Experts of a small language model: vocabulary 16384, 516M tokens.
Below are experts of layer 8 (counted from 0) of a mixture-of-experts language model. Rows are named router (the router's row for the expert), up (a neuron's input weights, with its number), down (a neuron's output weights, with its number) and show model dimensions 0-63. Each number is 500 + 40 x the weight over its row's rms, rounded and kept within 0 to 999. Numbers have three digits each.
After each expert's rows: "gets" lists some tokens that make up at least twice as much of what it gets as of all text. This comes from a sample of Wikipedia text that the model never trained on. Tokens count by the router's weight.

# expert 0
router:556484485494496469462440467477538498506460474542479512442513473553480482471466459588540493526427455508548465529491490524467426489474464576477454497541496535533557531486493501524397514445546522
up0:478574537474536501470475472572550462440454535438463450623499451536568499469460494476456527488469445449484465579566536524519534447520424459485450589478540540436502526526455450545493540491494519
down0:523505502525463540507542492474444470511415564461452504496511584488418541506504510473453522493544500472495513597483435483519501501459447522514432518491411539456562453537536527540488505489496463
up1:495482516580474480482476512495455509465531480495505459499566474535466547541521527463402492546469512503501455520501521532533478503500518484478519520489505579514462472461514505523443522476574423
down1:533518557475469493507423494493557645464482488620507433583490443524475464451503488504509491460560534483463452451534487450458390431483469503479567473547471518476529575467484534534550509494478505
up2:478528429465451491435496539547549550464521478563550461441487497470541485507476503475521497510480541501521479509481525494481559509506532516434522487518526507473506507444534513493499555535547533
down2:489444582505515501504509509491516510539429567484502491496492544544458505471560504488484396444547501477570455492545446440454515481500538518548447526525450469475556450552448530538466519451467526
up3:414495524459453507484463483556508481488468533480533529535440511469504467461435493542539476465517586417499476439521529456475564560480492497511494517481464490463543512456519538478511516548505444
down3:571484507469511484483411604412462494512499486464520492535453474577492491484508469422468552537546507478578478448456483514490457476489438468507509544527478535519490539488522514524544446459449544
up4:447419493545564492458487503530421519521507517481479478519502494476507442523498461538526468518432570499515538541538530529482448518498459455458541416494490486581513406422531554501505499454542483
down4:577483539476532473604509437518445522549435488572472503547477523471507484518443466442453497549505469569509597495450498506481442537506623495515469564513526566514546472470500484568506509538489500
up5:540423549499514458507439482509508463519500477498498510496473530510485442486520501457507493528582472498481474426439503473544538462470507540480498526572581458556488536489474575509477528503480498
down5:445479511491525504486522457503547535503393477602458531547531507561505488540501490447519403461448557550491506486531495450460434510577511499442496443461483575540513478519478590517483511423422503
up6:532457534519541516508596524473470559546537510527509551480468502520550538491544482545483551513388461525461441477518491468562469483532492427472535525567442557559483493497515424469487456488546547
down6:489509516512504508493484540491397466499482548579538560532469517501543504529421497551465453553480476551388466482520535518462546477589506510523372459488518509536515504527521586496510486541485483
up7:444520475495526478514558499533557491518560446521477488512454525486333451515477517520497441542452513463546471497497553446510536514532442509566561527446532515527524503473551490519464467484496461
down7:483516507519529554561577396526552464491506483570420532472443492546512429510523455470555512556540510526522567488572445446468489516522512426511519501468509452478495432512588476404612468535483511
gets: " of", " and", " to", ",", " in", " with"

# expert 1
router:400480511526495523539513502551548486474540555484491491549578444559502508510440473465490512542552555504484552467526535353521566477515510546481494535468560520508497542496529478470542453529478504
up0:515545479520453586457564559534460498484546494502509491570550535367497504471466547486442460419497542509459465433568442492494496533500489488429500498493518515567527567454491527609542398501459483
down0:504445440503488515439497522502513512494528532472534520511509490523461530500477471509540483493511561463527396569507503590532577515578529464504522510515485463475513497531545534405525483502510449
up1:445492515483531515501548533507525405455396508519514584502508486545436467499565423430465490524487460471430458479535562494504528511486436532510454572520501465505504527526505491514491450487475506
down1:520509509472471512527571470521467422448557482601514470473501466521505531500543438496428477477530500531455492517465552441483500520506542495478508551501589538530497551487489507503476558484433565
up2:398477571485478452449522561523455478473498456522512404447462580524466509456484419535502517512514487537543485525433609495490562455556459481516509519473448544511487570513545522510518493523516490
down2:406435463460444499445513578462471504554507530545547501449490514467512479510499503476498532552434508493539481456512513524476504498476491404512434457554568524525459561441486565466548534495501555
up3:464424507461505586466506446476436571475577535438476466465425496467435502466528481539534577536527533519445505524460494506393446488483550472462482504488491488520487484531434523484562513522537533
down3:525505481475497428465482446552498488517456546544500464539463510480493480485509522524488456471524452500474567429501469474506449462534481523525508493500532531463550455505504500448486470493468512
up4:404522562478515508480555480488464553482534519469492485493479468477527582493453502517507540492430468436575501486499440463476494514525546503506482558483519509475480488503510514501575467515569531
down4:504506508546553513480509521543496455454452576533535524555525483474607522505509533472477538485469452515548542466489443425504507536525465501577487520421517454533502498500456475497404616490472453
up5:439507552506424484451433547515505518532552521410440439543464553474532513536535485513502488460495473518472554468424509518549543548433559545486481506453568439442500502543528478501526607476514569
down5:492515468530523484443474475521532496414375507535514462526562507530587532514529501463527551482495576542569469539487498547581548546568543463541494550440508517533416453579441593533477505475557534
up6:478495478535505502574441538492496481526488509436465481561479558514466528548528508509467499475542464526545507479443562431534469607526468494531486527469434479499462533468464515530511461495555563
down6:487573428500490481506503452473470539526494434568508591512547533495524423497560506493471505453571514526493428479580492466515498604510502552505524576521556535479480434458451486472437481446517537
up7:493492453509545540482532494396572493501564491474447484530464499476540521567487582527449527520538503451490489469544484484537479569513457520544567561564563505550484530513604482447545526531500479
down7:474417448439518502544485477557495459506532458390494479490518558480439492528549487496488580505487497552506529534506479449501445598498529465478512504542480473535511523575491580519530491495553522
gets: "0", "8", "2", "5", "4", "3"

# expert 8
router:446532476482476530502473488532500428579526551466549562499537553533477497491483515454492521451552525453515445461516511443524506533552520489529559559492493497556462443497586479507526518517518479
up0:432442495556537504537523530488494486550489498497547510502496547518480473445471444513455529568487461505542463473469530506491508540514425432482499471451515553542469511449495470482429527438554512
down0:526476459524568545454467518516507502457474459468497482563548490507469520461498490522516496490504555538445440485501564525535486513528518476509547500487492490493507512519469479504503470505592476
up1:479465444509507515515467539516491463499453517499460469562531480506508472507480549530439485508498445527490455449525494469502473495484463550532483544506533440505525540470515517536517530489507501
down1:368527424486559543509563446502490545489522465487483441561542575491540541509546475471505515537519459437517565519518512525498520472564516501493591486501508444477559431503510496548593438579458412
up2:499520486586526466439580509479489466505536525488510548459505479538517481527539534524554491545495505549556505461544543435529538458484491516565451460481455472527473533535543499532530499563482510
down2:460592434553507533474562529461438432473515489547473558490494569568557434513490506528444521515513536564474457528439549493463580494480465537515594480513515535459421533417525527536464521457452588
up3:535539546558478500525499503521490493441466491507494435547414532540470490535460532535487466573483478461376524529515492487496532519519513555544528481478473545554512504428468447487511437553555474
down3:505497537476558492478455496437489542488445460556554554603479481506497491526492579510472482533497500471522505417512564557475480509452521523617499516490528487503484506588543486570475603493450490
up4:479473557456589460570548505530481529503505529477481573522534435440460548550553421476474495473567485475450496441386557477477459485543480478500487520494568550551500520472498441478440516574506498
down4:513496488524456506393483593522477575457548475436469503469473414458495497480528512505509502568483529420479468503516453466542499465538519477527443532509507511454506475512497544424483471488530390
up5:515528447487541474470470537485490566447466495464557494455525503542452585461534522556519441497479486489518495515430563535531536411504585534571443443495427517542542455463469515489589548481581427
down5:564572459493484486492476502498479525578433422503513599516515447540515497425561511520512531402571513499459508579505511474551467542504551514534523446489493549467475444577468516475520464511484450
up6:463625463533509485474478587532523455496495474429502506490519543458453506550497497492474523498456502536519452501491503471506438479525440531467476463504479511534408455542541458499504577461517515
down6:448561556472560481524478474458459520463508525516458475465451434525508497479416562516500513492527512544519546434473481448576470480493529485519479461501537422552508490441496474525489509500503576
up7:464460486457475561516506465457491559546502532475572525558549494436453534473493483510461584536505494517535416485529453551571471554468452428476483534535523482476440478498463524487516429494529455
down7:496444481558562477476490554477501515462541520500472399481488458449515509511579481551455473541485443609433501484513479574485550571419489414542460530449473513564514491479492478434524512524467544
gets: ".", "l", "m", "c", " s", " he"

# expert 11
router:550504470551514484589450483551536494415493480510469502433524489506527509551543508431473498555458443478518552484537533438522436466529509502438474484469497461427524550480439458514485523508530544
up0:472427498529498459530481507484514506517477495483464518500508443512470486527451499483523541499510471383486519503576563423453465454531519576511489441491521523518534470566461475511397521454505551
down0:462504451528539520519527492481510450512569563518497492542490505516525504539518489521495554554485477448495509551576475471560508497548401512538519524571494481506454509391512504482502497535473512
up1:560569478492528498509468555541536540435515467464538469451490460496424487525546439577529503567464522547503481560545590486474513479494511524427524484568512475491500428443508492476429548457446520
down1:448515507564443531513531465536489487514513583427551527511476481464451491565460514494525509523451491432526512549495550499460497458501501480479524459522500494529501429530545468465491469427518472
up2:526495534497583528446531526481480559503504508507448490472464548414547447555522516567458532517498467546461513448492497439506483477520533481511405491478470519388495476548427517502459512472553532
down2:456514475426507561459424532495483525484488461528551471509511483503538506557510468536466524563501525466450437507476421483496488463512505465555564547520476503505527490481478487400432544537354496
up3:497456486544464466526531548571522492565530554500503500572456508532567509496500428463505475477396497534542473464544505445482485556432480515512493421489471502470480590509463538444450440537553534
down3:512482499477479461435477442570506478465509563532555501470468456545516508435492508531532492546469516528483538418528494506523462525502489433534489469521476474489541490472513544530507576435555495
up4:482479498526533545465527572561497511429500470482472517452469515499502535469533477491459497485494485545578491499461528535449482471468532497500537554543471495424559565523500514515518491483556438
down4:455477508437493457470492545516557526495473452543463485633527513494481495538428497495495507422504525519546521500523559480472441447520506470517418495516456485504473507499509520537544466514453496
up5:500542484450503542516470524500488528471514568540583478512506536501449493559505397529450504536465429522537530544510453457502509471563501429545428459492452485482506452497493549437502447517530586
down5:483532447479513510534491528522548515537508566539539526513569565425538441534515509546522452446576515444519464500499433584458540441520531527528495492558517476485641527513477515519545552437553491
up6:544493568515473517547468502548511473468562422497514422505544494480441437501502473533443535493440480507505439527482500447474442527490475480516507485498591492504573479504486425498470454468594494
down6:539507597464521466591432536501517533462529554435398504521492467534518522460479518566546436481546446450508496497513473559528488455435535461575480491437494458552536497472514479526505522505516522
up7:504476510461552470511455544513457508487497485501497458454526587482494474520555501460510470459442504476486523494478496518430508492450514521493496477449441512513532523462495566500530482534544461
down7:455506453533570517485531498519498434536539437453531500529536485456466474521466457455556458513525513491462559521542484467507567490576541447496486461541468516546424415488504515476525487540506458
gets: " the", " The", " United", " War", " World", " Air"

# expert 15
router:430459531528505483569579480479479530503505437500425491535585419572475502499466501560533563492507515485444501461508477466546479474383448539517479483531469522496464473501507509517529461450494495
up0:449472509472481549518500495516467470475500476530486470583474449544532537593545512486431546541489494488559536420465512518523507482503424550484475485508475512439471536445496497509499560493512526
down0:534584473401521585525531459452546478477488519560545466480469502470541553543525518495421443549487509442507536527468441489489476486553541532495543499496565560540531487519435436534557561523487476
up1:482558500494526500474466521410474492524533493442508489482521543491477541487531521546562516500418571465503542539550493542489517503411492512455516486465487498486506493514451465488461444517546408
down1:581511505490522453445523523505488507463525522535452474486522608500519455514546503493484488499390492484452516431533405503472441528487471397547518512495544493519558444573490460490531506516414423
up2:467495527454492424512486619480494566550556412514465546445512497519503522527485520493511602557444495496486417431393525513473415515527514476557499504475526542491518464513526505487501511527506441
down2:455490482416480485508368497514485492513470526419480430618472562427531510514448497442499485536464461507483521449489559441464497595429527473526490550488543465488521522505495450498483527478517550
up3:536456503502566423502484509472523482455532454523578494541503461466474408534420530471561465445483494411435479526496556480515484434461474511467511505447519424572492447454437506485535484443494574
down3:538515515548534509489484455457500368506545523450443465604532488537518489414522499544421519541575464513398434484470474530466503541540523510506435510448488483468538535547517454483467471523546476
up4:549538475497554544448521466437549521586460455479502483457465507549566462444540489600523476452464523454529522470491508463560499463474476500477516530488519525477469381448503477489523552435504450
down4:500533492469503495380513523448493499461553512514480552475490472485501628453439441579544515472471519510475497549505507523434491527515537503494525514511402434487513547511577462537470505520493472
up5:436574413495530495536557530506475477479498483512544484579455536505399492528462511532505472549527502465501508490518513485488511520445535499580546498389493431489578465487509491577574462469535502
down5:477533455473489550471517531485553486453443519418504531519501496561518481466594526546532495477537507544474394469533504568566424488530516588433540491429513472553507529487487459544538556380490471
up6:533515529498468473534518549509465514548537512507511533516537484590495453470527502532582495436559543474468584478441498399477521554468514475503444503457437473464594499495565475458491523480471456
down6:569433479494460496440537485605504491486464474391514524480499490529549498463536519474544459440536502513422482449544544502526576496519486499517481434532491492577454450490582508495480470497543459
up7:558445513493543465520451472547468518538518469473553554499509469520565475423507519501425508506515559473523514584544499528542562464505402489472466572534464489480508486437511459516510542458515514
down7:505466458497424482559504460507439437515431495541558477557471546500475494537496599453543420520491512553442489521480536602493504470528475504439427471552484486469518539497529514497466472478455528
gets: "201", "200", "202", "-", "199", "198"

# expert 3
router:566537484493506495479436501529478506542484431523591553545401571485471489515502501484485500460434452494392481474469503578422497542486534491524499476453472494465487466547469494494476495489470469
up0:441517588494494484561445531500568452473476490507532445503538499462481476461569501530531547481461492510483542455458525538499495525517545552500486512540510490461407465515474473427495416504482515
down0:515464580465427525499509471477536481489557574444459467497452462486473442464487455508474513487524412536545493494488551467555526454522475546461471465560519457559460516468471507427488413495493513
up1:556494441493522487550457557416548526519475555483468501515517522521447459494522491446489428496449462422521503482423607505460450556571522573532511554560527477450497463472471496521523503486500480
down1:552470553503467425456480499536494449490424582402504570567573488487512539510494525496516493539507462450486487499484491506565500466491497530503461514522445547481437505453562514489500521488465506
up2:469496531512467541513522461511532515461434461487504496518499535534505473521552579487484492525490468505465557480494505530500472551526484479500501515451517471453497441506473521587487461481474530
down2:542515543502518487465511462491489476518453548443568454451536513563485566486493515497635432514505480571530535562491498491535448471472474507510527426435418490484504517531485515532501484472438494
up3:553497468531485470430489509493529482542552462535490478513541453511435475509517572513530532472501551488381464495526448449469456494471446453567483409500429543513554519465510467446526510545532518
down3:493446505475550423506421496459501475434491518556469518471444461535541521458447488527526431530471548476469473468543482500527502588552445519536493468518535490419466554448516443478563455467516470
up4:471403450580431475537519527528495521529460466514557584532512566602506500458545549531548488537469463457471524494498520454510506504494524503487554499483463493438516498484466499518495547507531467
down4:473503484526532446583467522480458461485557495547514547475468532542463469479487448539483482522627458411501519439501541536471523494577440478441482511509507480492520518454476529462459547474519459
up5:527526477502489536472507558501476537541450418516593525520478555456514489467508497434433510483469527559479471495490549527422501569548539547512478470525499526465481520509459517419487532529492471
down5:502600481427473492484536455461523475494586496501558529501494517521495527553541570537479467481457552536578493478537502561586496521471525500543495477526497495478628513467484513461529526573478494
up6:511426431474456549576517501505461513501443465474453450483574563500498549538526430505508510499520426477520502517469569489533422576488481497497510433575487503531486524478445488491532547509524535
down6:558526529481454491555479458565499491540539507497513498550540439462454540493497468528468553509548499516480538398533470502484562494523593533545447485431499484569563548477524472529530496506486509
up7:484497490502516463457426542550562551551450453470539455514504556473520559508500499439477470501482481507468458499481429473417487534502510514598488448513540446501446500435487467485502477524472492
down7:516451486517511509455551394497493507553475506536448438491513468545565518496565436472504431572459424457499477531563434519507499530509519471540485562483488438453544529547462495456491481556404498
gets: ",", " |", " the", ";", "-", " in"

# expert 13
router:481564548526512511461445530601502467534481561433511564524459528438518523530523459460408489475488520506500396491517444473522457497593518453485539518496495402508396467466604459490498584511504488
up0:448454525527515511435544514494502517482581456483573509496452586494503461534508429486563482529500462495499472531495411540498470428477528501508572524531549503548522503498472529497468571429496459
down0:446506531542488506495487489494496558550507523549448572525512550491492459460466508429423494553460431491546569508546504443474456451458509496433550486594488505510537532431507463507556532524481522
up1:510457507468573537520609536582448509487440455492455466516526465557471476563472409469499517564487470522430509531478457465488399502445479444532436464551464509478565474493541494527487506488500534
down1:475551516497464566556584499508581517480490491528461520501496517520531549533530569526451518459435538481465507480493452484505442532568472469431474499427484388499532545540528546501409427507520555
up2:512527516505529481502541573561498514438521529582490492478464547500478455489536468522504482442569480495522496530519465498435499471458411504492538516404475500510474443448506521534572507556601459
down2:530492483545447503485537474463493522481558530485514466535522445471548482523484476526443469539495437484442458516510454521517513521515522542555584558479527515555467493557476500558477558444493432
up3:546509501446508546465499475537507421427517458474544479455479503436489494484520464503481469459475488516554524557463547574489512542462464455555519495537554510490480470442429488488429524439547486
down3:484540535528498577536447420514553510424547469493501560437520517494510451489508463434457493444463584502521552442476492449469527548507493428507465416488528573489508496539509533521508442443528499
up4:443469470487446525460537501580447473528494561456524434477461483476530545514549449469411465569481487451475458465439497458509547418450474515483474442542495488589437509491500510516492493501474485
down4:507553442531464556483507489477523500484444479498503524499507506464470488506499488528436519551450563510509524499507513461486547520473541493493435492487540420477476446532563540471492422533481538
up5:459485494517489481492477563444487436465483482444492548475493589543460477469478554457522548468529424462466444522422474499539518478440564562489538605487465522531527506445490546541543494619492437
down5:450482508465610489493551501451567477422540442508551500487506561534490495583478438473498523548491483555450528522525489452490566514400581488487483565438489483519462498461555436544515551502463506
up6:482453604482550460466548574443511524561539587460552519538493470494506505518500485515462477511438514541487470523390541503466471490575486454503566511503487481471477497492540491545609497527537476
down6:486427460475499496533485512498524461476466478511487468523535503469569543564528586427529558509517516574489461516422510479505579472462580489476464517429523466528504482478491526396509484487513475
up7:500511508520512533498478565519477457443550486456476483479460525457494540582482539537501592482472478504440492498499420500486490512493467513512520436503581498454548418485521438502566529430466494
down7:448510586418552507503483526517495564445458520399530458507510541476492492527498471489444502420428551479499510508451434480509518477481473598518551557535508589498557459549437501555421527545545443
gets: " |", " N", " I", " G", " D", " Ch"

# expert 5
router:443608421543565505473458477485499499449562488497491501470586459548510524467514532531489550551542568468504536512493519507474482482508544518445559507525578553489497500532566446505474493445474495
up0:548654561447432519525498509476507495409567463554496539550571563480463493516496480456455510518458540495490457534442496492471530551547456511508524544495495561560485537480506524523494534470520490
down0:507540521489499517480465427494447514515554555543484489523475424564488503589536450522454498559442480591394518499504530482431482522495569501488543518508516507474511509499482514533596494567507449
up1:570471505478495448510523505508478497468501501460466523447518542495497518482508570549510538498405492559494498473473530480446566507486523526514503506574440550427486565494516490507502542518497509
down1:561488495537514480575490483486510500441542532447521558582532502534512560372537494476431538544496506439519460451520532456460477463498484522559551523524483537491527498528444458504526500510447562
up2:550514481503460511479547515478492533462513578491533527454458474495482540495458558485505494504495518524583449477496561508474448483547450447537488518460505552397489537420499563552511455549409541
down2:468436465483489443545579468512511515470425488641522506525503423497534531575544452526570515484471497510484526557503509411485480525552491534503443537482458539460528469557546492509444492598502515
up3:479545517487496530514488483414476515463500525398550488462543513515431465414554546537512480507514442480485483494469544548489541570461494523514493516473462471426460519559447575548490487470534482
down3:512463474549521516536527570562551444414519512483547544443521416475498563570585454488456456480435469436469539423491459524487483512470599569539486535489505470503456479507499494458443523500477533
up4:457473479560545530517475548453464470473474561455503506503506432511508450493480563560500474487511538590507492439472507481508536556494443506497490538579523490484498586498488543468514487509404509
down4:552431450542546481496470492482517461478512603430532557488486491507456501470527518541567539528451465500469533517465468466454501502424453435465524526575492505474498528501534529482560513466495481
up5:525533516556483476501444475441469595401489465527545556505493514531489524575553510580467545509537616451522496534541539527507442428519437568522507512496491465528481564499562538513455505469537485
down5:479487458496533611561470515559493545461478492516502505498504510555565523519542498528484485457482492571483539522455546466516537497485404516433549460477485523479514437579534582468448480426520525
up6:494493472501551561468515511520541516527587498471505472499474582524457522504489527533443465456467530490489516496430500580554583551520457559530491537474492587501461518572527475436501511503525455
down6:493559468474473486501531541523514520503435527569489512492451461524496449509518465485487456509443493513573530530541528504479508571479531442448514494534526400484576497484535466467523542427534537
up7:508508427471509483555457546513518532458576453495542491514496516549442533465546508609579510490570484520471503532436531502511525525447459599476555549482557527459532496415564529521509534566480489
down7:515473493503452532472432529531562538521490564558472510487527528432498534523457479501568483481493505489508556508554480516560424494508471541551465473450494504492486495474533575506585479480465452
gets: " \"", "1", ".\n\n", "2", "3", "-"

# expert 14
router:535524430527523495491491498429527527522514553499572467472468437462498495420532534471486483504531513552528484550474489513472578531457528550575519482473557539513557550527421521510488430579498487
up0:516465509513469577462476554500535419477541470410500440545534568541417536517449521466446565488505519445415513491478538533524522538499561495594513516534543514518470508491538551550561523544533510
down0:375489434443529550555456510582479495578494511579535515459479528500503461506487524474539495486515506481457459495509489495485488459473560502528506532448512483532468528456502518465509464509452489
up1:552426466515537452485558499548524542533507495437503476427512420538460404500480535501516471562448485445569585630549493467541500421415560513433517508478522546529580463463470522475516475496442592
down1:468529520509455402582456489482515520504546461514536525483474492518557510508484434490477466513485570583463489493525547466444515529501514510451490518530531639543491494551479495443448534470438517
up2:525459560441539534429492500450484437544542508460479491520521529558474478531484575481537533444511453475437568517492464561525509508436541569460495602522566489509610537532439503506479512542493551
down2:547567488509517567526480508519484494453499534486480528513504537520494486530490467559593495465573532461485541520465488506486566576514472498431541532478530504555470438514494510462451472489449530
up3:511412491568538492541518514497461502442487541439515516400548594508457545459496474452471554482473455451517528474484532522488467539480438515508530436526564524479517441517506536437501482540498602
down3:430488489458534556488501455504559474549519519520492429491524531537484466528479523426471480477472512513438533532479519481522507502477461497500497560526462479453544449491530571437531529529472456
up4:471549509496466469541481505488542496482493480465473471482520420447469516541486476456527552557440506543545546480560512481480517538464476502485480458479492555497535541523514493547479489445436499
down4:482483601516489438476502553489474510508582457530502453499478470544427513502515525485569515452514453520533505483497509531493548456474447517489485502490496470471560551497470512478492490457499471
up5:476440483499498541462513484534485485506473437487564504533478475570479558471489511477502507537547512517495531512453449593491591460487503580500528501523529522466498486459513492553454537460519497
down5:439527537504498479486423467467547468464410559573486448449498461489442466456500464487581483595490437551508485512519452537507518531455506468394549486505433443422379534486469443479516557431511507
up6:509518561525567561468546476513475494465429541563568548435522569475429511501532521495454523419480549470535485494477494515419508597510466571469542536489469414458599474478491512502499493509528513
down6:516480477482545464462472575502521510483505415548500554478525503568490520517586492503453513492497427505496523545483484541540498527472448477496570510464505513556501577505437435526510471469460510
up7:563518530541584508446444541433458474478479479503526526525449458542474462510558471506476497523494593458563518540527505534537561425443503556494561568553533486531520438428522571519520521499507525
down7:473494546592493544503479450453490513440511416455545473553442445429512507476455507546555555528507519518375448533568512472488510540510470447449448465425432469525516487529468421463525471507533523
gets: ".", "-", "i", "an", "ist", "on"

# expert 10
router:542450561491497403540509466391499476504500499513486449530484514417470522470462493545592476493538541575467513532498481536487525525413476514529532488486496521484508505498443540494450578471512540
up0:569455478463498441449487515449500519466501455502490494490495546472480534471421468584505442453598495515520495493433452482446573458487431544492538405406482480493517561435486494550490534548487621
down0:489507443521431457562547527477572470541498524601532525638548460494472475427541512568482461497400562464475521442588449470475473537469512533485466507522476487477497466527491577473517488478507461
up1:525525532495436515490491539521469427519506493534412521486585465502565526508565482546535513502494470539455474530445521511508512503547453520554494579456468433483488571431493534485552539412464552
down1:484426470434491475543515522552483463495376500468500555490448460511511492539452577497521506495505436443564503550499483469442460426479551463540542544463527537534515434554554513577515503533490485
up2:564500481477496538472454505484522532474517395464463498507456546560437489536538380485487543483515470498500588454533509541415568481515544530460525553543465466493582574495504517521542547580511508
down2:449556507515574530521571519518494397472538511448509538593475496524487471540484476471505550514500526522507475528469512503525505489481463521463456507469473472484471500560549477530487445440465533
up3:459489494526514592515519566510469513448503515551580467533506471504485492547469501506603570530515482537509531536459456464519546525511526438454443448454469509483454512581514514494490513474477457
down3:538470488535570492473469470512510524426532423565529485532415528481477353485502491480567511477511553507548564480527480491493492495495550520550535503519497506467489515639479479492495480485538571
up4:512458499429480437527459506401493537455527524482528516447498488504496489563531455499498444525516540504471473569512459500441463537501519512457484459522459502462537517508522504552502535474522539
down4:473528450536538556445549490562495527483474507501466504475470484440533493476438447532504467482556548522500563501501501470453511453542537526496505454567480568433440476509455547518486561555529483
up5:530515479531524474470468525499511501536508518545458451583540480493469476474516413515489419520455413498486457486492483513456574461522473502416541482531503475467476511498507535486485523500480526
down5:557567490483493471587509471500445571459459478554521545526482431483514599495520480491402510455513453536512519519496513450577452566557459525437531497519469498432453531497495580432509525445434550
up6:473462508490398456576519497407510507469447496480461489530539471501497499501537530499449438558474452509540499599539475538457522577461489527507457502571521466481548415527486549496513479581544531
down6:496497445490462564564489502521524551573512502462532474515511455450577609492492457466459469574471484489616473501469501497514550511559447556535534499436488508544561496489437475439499465467560550
up7:517491525542424478492496525482403510456547569457430490475486493499480442478565440501527513461497503531509576482537424543598519582491483558558514509512422464492501518550510526504479503526408531
down7:488482535563555568478471448508490509525461556487491497481476409489561432508504433550511417531448477536507440478456476521427515498539524568499559504470407401563531469578447500554516577519453512
gets: " a", " the", " his", "\n", "'s", " an"

# expert 9
router:476493486491498597405539540459467559462463515519556496553435453523519470487518483539482520512439498523496467538488502549468524501483526509490491397527471531492427510503506496458525423530444462
up0:526531516486506518520476521502491539478480529482575484447457523507478455480490448481501481547440518548432432512488505480497503500532442469431493414566416515483554568521464546468491441494433415
down0:563500520483499532477537474511545546526517492556464535459511517458462516503477547502507493401517606485465541481503586404497544495500537545468514499465481525517591458429486506448464483456521429
up1:459515541501535578518458498458460507495496489449474495562407517517459548453493449506475500520450463565502498596528505479511512579520513488469456424377484456488501505485459534472512531518476515
down1:547493500482486472475506488513467494441585509439526433549465489502501449472511512528477437512551432411522445554463537549562544437501602514446492508536586485498510429489521528499503537473477578
up2:553467504497480524489459555490532492396523550466542628499559582495542564501499436494513508536519553362540477526563427478525446439483482512454425479501489488497501540483447493522538531463549531
down2:533601469470545537539512456508596506513566538492465465477557554481397556528518530530509447522504528546485558503515488579406473539510449474440521574609515564486510487473507458487518581527501540
up3:468481498524498519566491510493459487444548497461551472442430495510484502502482498477552508504569389523554513499486536495436522479500537474484452458477583543505495531603442530467428477524540528
down3:513534474544508459487506545471513478559484458555468532451457535433492475506490538536483415476498516485502507482462471513515500551499556471491461569545514511522511486541458480549484479505453516
up4:526516538513552456463432503499532460471514448548536525545509459429464515458436490483513447480496468550461516474532478441465558579401507517522522491531490494485422514489529473455466519492512471
down4:487567489546514496504430517497506493523487512536496524518515520508540487470372500447514489499496508462533496528533440451495443501452543544454476541500504502506511438593509490564521503499538458
up5:452416568461514496477520573479514546495510489511571548497547520534492483498517548556484505532488455513574484438526462493489488467499542505551535492524603536529511471513508491519466506494465399
down5:436554513467531607456485523535543500522514485494510482495550536480506505484501559511481563436462557549519394492450508521514549496464520508492502549463433548535415517549505509510527457468408449
up6:449490533559536486500484512494531544393421612472537430490485437484489519472504473523499611545554522503472513471498521516402520542492461529493569615513457540486514468453491518528463515481533492
down6:503496532546430549533540467495517475485487465503524561498551497543463517482459519552481417577469484499487497439434483572432525548514466486473510428561492545472516464478516532494464525496475507
up7:527463436468550503523472551455493528416509478467577467557485502484431473513529480483572536441510478538500469489550499455500577469515451466567508476386501504513472521552508495458451488460478468
down7:446478485463487519558497561484490440520514527425529529479541535512558491488507454462550485544529438465476515521574495467474440495526529536571527452471521429468500511490511504479501475496475493
gets: " ", " (", "–", "\n", "\n\n", " =\n\n"